{
  "num_hidden_layers": 13,
  "hidden_size": 768,
  "n_experts": 64,
  "experts_per_token": 6,
  "d_expert": 96,
  "d_shared_expert": 576,
  "hidden_act": "swiglu",
  "moe_layers": [2, 4, 6, 8, 10, 12],
  "router_score": "sigmoid",
  "normalize_top_k": true,
  "routed_scale": 2.45,
  "balance_loss": 0.00028,
  "balance_bias": true,
  "init_std_router": 0.021,
  "lr_router": 0.000197,
  "vocab_size": 32623,
  "norm": "rmsnorm",
  "norm_eps": 1e-05,
  "tie_word_embeddings": false,
  "optimizer": "muon_variant",
  "learning_rate": 0.0109,
  "beta1": 0.95,
  "batch_tokens": [65536, 131072],
  "max_seq_len": 2048,
  "train_tokens": 732700000,
  "max_steps": 7861,
  "dataset": "wikipedia_en"
}
Below are experts of layer 6 (counted from 0) of a mixture-of-experts language model. Rows are named router (the router's row for the expert) and show model dimensions 512-543. Each number is 500 + 25 x the weight over its row's rms, rounded and kept within 0 to 999. Numbers have three digits each.
After each expert's rows: a language model's description of what the expert responds to. This comes from a sample of Wikipedia text that the model never trained on.

# expert 3
router:470491514510514497486484475470488509503497533480496510465539519542500480503490507560496487478503
What it handles: Place names, biographical facts. Place-name starts (North, San, Fort, Mount) and prepositions or digits in biographies, such as attended, graduated, at, of.

# expert 62
router:531512490493486528446504535486461508511491511508485522512536503511443470534461482509499489528508
What it handles: List and section breaks. Line breaks, semicolons and commas separating list items, headings and table header words (See, Candidate, ±%, Pld), plus conjunctions and, or.

# expert 11
router:507490512515493450493490520500506469500544433525472542536483474493463459499511551472476525512526
What it handles: Table rows, word starts. Line breaks and pipes ending rows of sports-results and episode tables, plus capital-letter word starts like Gu, Sh, Em.

# expert 59
router:468462502507483478480483522535490478482539499547517485514510468498485464498519543489509491482511
What it handles: Adjectives before nouns. Modifiers after the or in, such as World, European, southern, previous, English, and country codes like FRA, GBR in sports results.

# expert 6
router:521459511477523484469502491477468491462501499521478545476490485481460499516480531520511493487494
What it handles: Table cells, units. Cells in stats, results and calendar tables, such as month names, DNS, kg, ±%, Pld, plus degree and minute marks in coordinates.

# expert 41
router:469471517515526511511472534453531497497519541521465488444493549491512492517533498482512542512491
What it handles: Word-piece continuations. Middle pieces of acronyms and call signs like MUS, FR, KAX, plus suffixes and words like season, League, University before punctuation.

# expert 9
router:473500526501531502544519484462486477537525490506529541460493514506512485493518519498499489474527
What it handles: Organization names, citation punctuation. Table pipes, commas, periods and parentheses inside institution, company and citation names, such as D.C., Society of, Inc, Press.

# expert 29
router:506435543533517446524536525491463484476495518552530506476520500497499464503491536527465510520528
What it handles: Biographical names, lead. Personal names, Jr, von, and the was/is after a birth date in biography openings, plus name cells in results tables.

# expert 19
router:508496524502525513518539525490468502488510495536472494522506515466499470513491505549510493488514
What it handles: Digits, scores and word-internal pieces. Digits and ordinals in sports scores, season records and race results, such as 3–4 and 19th, plus middle pieces of rare words.

# expert 36
router:512467500455534500497509533479474549512504482497488487457462473505495504541510548543490488507503
What it handles: Places, maths and units. Nouns in place names such as Street, Avenue, Airport, Stadium, the the before them, LaTeX backslashes and dollar signs, and units like km.

# expert 57
router:466481456499510507501539484500512520477486471486480517488486512461481451510509536516532485486518
What it handles: Politics and sports nouns. Head nouns in politics and sports contexts, such as government, election, Assembly, League, Cup, team, season.

# expert 60
router:468485514531498538501493515465497503492510520513501517472512557480454481489514513539528496518480
What it handles: Conjunctions after list nouns. Commas, and, in, of after plural or topic nouns in prose, such as education, schools, systems, students, customers.

# expert 35
router:491489516481551480504481533478451491489514487513462547496536503504470474524462488500471494510507
What it handles: After determiners. Words right after the, a, This or Its, such as further, video, gift, and table cells in vote or track lists.

# expert 5
router:493425557488533485486518502503484500504503533501501498496532451505464502511472506488499512502518
What it handles: Predicate after copula. Words right after was/is in biographies, like named, called, appointed, arrested, plus infobox field names such as Time zone, Binomial name.

# expert 43
router:476510516508554473447539488481470500507478530500486468496507489530442490512514508475519480462524
What it handles: Clause-linking function words. Commas, of, and, to, including, and opening brackets that join phrases or start asides inside running sentences.

# expert 28
router:507501504452522461460531518540489498512499544542447506460496531485449452549505505482472494476523
What it handles: Nouns and modifiers in prose. Nouns, adjectives and possessive pronouns inside prose noun phrases, such as mechanical failures, white opposition, working class, her.

# expert 56
router:496514534497550544484492490483483573512504458506512524503507517490466512494525475519464486524517
What it handles: Places and years. Country, city and state names after in or a colon (London, Iowa, Australia) and year prefixes like 201, 195.

# expert 30
router:492475505484498493517514527507526499486510514477505519504552506494481489514511507481471497479515
What it handles: Songs and track listings. Music article tokens such as Label, Recorded, quote marks, "(" after song titles and chart cells, plus hedging adverbs like mostly, rather, almost.

# expert 46
router:514526527540531458527544520488540492525522524534486493503512465466472491502496493546527535564495
What it handles: Infobox list dashes. Dash bullets opening infobox and stats list lines like Capacity, Owner, Grades, plus table cell separators and connectives such as addition, or.

# expert 10
router:482501526474484467494483493531469518479501478513483510491524477479479458518473476504495475521512
What it handles: Name and title endings. Final words of multiword names and titles, such as Road, Church, Hood, Smith, and subject pronouns he/she starting clauses.

# expert 21
router:502513490474488510450497528451504508513512515511500511487488541494527513496477524536519470513522
What it handles: Table cells, descriptive prose. Table pipes and line breaks, plus verbs and nouns in descriptions of objects and insignia, such as holds, with, means, awarded.

# expert 39
router:509450523496481449500527492445483513523504480479500526432529483496479479493476569519499490526529
What it handles: Name and model endings. Final pieces of foreign names, sports teams and aircraft or vessel designations, such as -ov, -ón, Su-33, UC-53, Squadron.

# expert 54
router:494476504527530512557544481476520487541550474515514473485530533496531476513525559550522465505486
What it handles: Name-initial word pieces. Capital letters and opening fragments of proper names split into pieces, such as San, Pan, Rad, Hallow, Harper, Stark.

# expert 63
router:542491499504501480468471525515475563418498530473519511471533494508491470514462524528460513486526
What it handles: Chemistry and taxonomy notation. Hyphens, digits and list dashes in chemical names and taxonomy infoboxes, plus mid-word scientific pieces, such as Clade, Binomial, -yl.

# expert 20
router:522469510493530467500502526495532484508536495448491501497505476509477456511486512510491517480544
What it handles: Dates and first names. Day numbers after month names (January 13), months themselves, common first names like Tony, Chris, and name pieces in credits.

# expert 22
router:478479513496508466501518513485441477492532503523527553511470535473505485534486547496478466488524
What it handles: Table rows and results. Cells at the start of table rows in sports, music and election tables: rank numbers, dates, medal places such as first, second.

# expert 16
router:486527494513513495497513545505519515513502490525488562482487531501485464529475525499482494524491
What it handles: Word-ending subword pieces. Middle and final pieces of split words, often suffixes like ation, ing, ship, before punctuation: lun-atic, traffic-king, corpor-ation.

# expert 55
router:492501505515536455491508498549461457508522518504496504447513504531525446501460509503470545509492
What it handles: Infobox labels and narrative pronouns. Taxonomy and infobox labels like Phylum, Location, Died, plus which, he, his, was in biographical and political narrative.

# expert 40
router:495466508563501489470501527467526545518485496518542524475535506476535517497508500514503498480607
What it handles: Numbers after delimiters. Vote counts, scores and numbers opening table cells or after a colon or bracket, such as 12,520, 23, plus LaTeX backslashes.

# expert 51
router:504468461495533479509557516482497532513503515512484466481564510550509463506460485511506493482521
What it handles: Measurement units, species text. Units after numbers and words in species descriptions and data tables, such as cm, km, kg, days, species of.

# expert 23
router:496470538451478458470523477488485488511545490469482514487526504510520493530523502503469539481507
What it handles: Narrative plot verbs. Verbs and prepositions in plot summaries after he/she/was/to, such as arrested, tells, killed, about to; also dates and numbers in tables.

# expert 44
router:511484546493481503497506524490474467469522517500458500492537519505462478513478537507449472517529
What it handles: Table headers and biography. Table pipes and column headers (Candidate, Votes, Pld, Role, Title) and function words in biographical sentences about a man.

# expert 14
router:521501527501514482520500524472487475507505573520492467467514546487475478511487515509482509532509
What it handles: Foreign text, prepositions. Accented letters and word pieces in French, German, Italian or Slavic names and titles, plus prepositions like for, with, by.

# expert 18
router:490487473478553477535525505523527529493529463505540498472499548533537479550479516547497485491504
What it handles: Film and media titles. Words in film, TV, football and award names, such as film, drama, BBC, and the in "of the same name", plus "(" before born.

# expert 26
router:486523482498495476455480505482516506520484524503480478471561509526476477523499511483511502518539
What it handles: Prepositions in running prose. Prepositions and verbs inside quoted speech or narrative prose, such as of, in, about, make, get, find, playing.

# expert 2
router:490459482513496461522531519534489475500516497509486456481538532520501511493489499482509521496527
What it handles: Reporting and narrative verbs. Reporting verbs and narrative clause words in news-like biography text, such as announced, stated, said, According, and subjects like she, it.

# expert 34
router:473473510517560521515524500485466489494538450501531498461516557522496506485534494534505461534521
What it handles: Foreign name fragments. Single letters and short pieces inside foreign or unusual proper names and place names, such as B-árbara, Mus-ash-ino, Will-ough-by.

# expert 32
router:479520549531473515472494516451503460516506473472515469525519500533477515499513547520502484515500
What it handles: Organization description verbs. Verbs describing what organizations do (founded, operated, provide, designs), taxonomy terms like Animalia, and pipes or line breaks in sports tables.

# expert 8
router:482476590483494468517537493469487509492523549508487480419520498511484461513518508533451493481527
What it handles: Name word pieces. Mid-word pieces and endings of personal names and place names in lists, tracklists and tables, such as Miller, Ay-ers, Kędzierz-yn.

# expert 15
router:509499483532481477480492474503476491532521577506488541459495532515501517547486506515518527458512
What it handles: Personal narrative words. Pronouns, kin and role nouns and articles in narrative about people, such as his, himself, brother, best friend, worked.

# expert 27
router:488510516516502529531516502493475501506523476501482506469507550482486488501465542537505511502493
What it handles: Mid-word name fragments. Letter fragments inside foreign or unusual names and surnames, often before an apostrophe or comma, such as -ire, -ville, -ini, Cyrillic.

# expert 25
router:470503510478542463452503497476456563522509500515498504476521493484523445517484495488543510459531
What it handles: Proper-noun name endings. Final words or pieces of multi-word institution and event names, such as Festival, Cup, University, Biennale, Business.

# expert 58
router:523514514514525499547511530496548519473527490506455525506497513544456440527514499500502485512533
What it handles: Table cell separators. Pipe separators and dash bullets in sports results, chart and election tables, like 3rd |, plus commas and closing parentheses.

# expert 12
router:476480501568497502475522502459522490505492521520531512512487473491508504508491494493469521531524
What it handles: Articles before institutions. Mostly the and pipe separators in politics and sports tables, and adjectives opening names of bodies, such as Federal, Ministry, Foreign, Deputy.

# expert 24
router:469490546520497516526477545497518544450477492480510487478540509517446493509466496478467486454510
What it handles: Digits, years and ranges. Digits and dashes inside year ranges and ID numbers, such as 1929–1991 or 87691-91-6, plus table separator rows and census or tax words.

# expert 7
router:507474492486544493540502529472460533479485544487483524481498515538527465486472510488538509516490
What it handles: Citation and list punctuation. Punctuation and brackets in bibliographies, lists and tables, such as the period after a title, ( before years, and commas between authors.

# expert 61
router:527446511519591501495507501455457504476465494523488505489514507489516525518518485513472491474562
What it handles: Acronym and technical-word starts. Opening capital letters of acronyms and technical terms, such as TN in TNF or H in HAPE, plus math and biology notation.

# expert 17
router:474519521464517509506523491465483456547505502547500478474514489474479495510500477500489529489552
What it handles: Section headings. Tokens inside == heading lines == in Wikipedia articles, such as See also, the, and, disambiguation, often following of or the.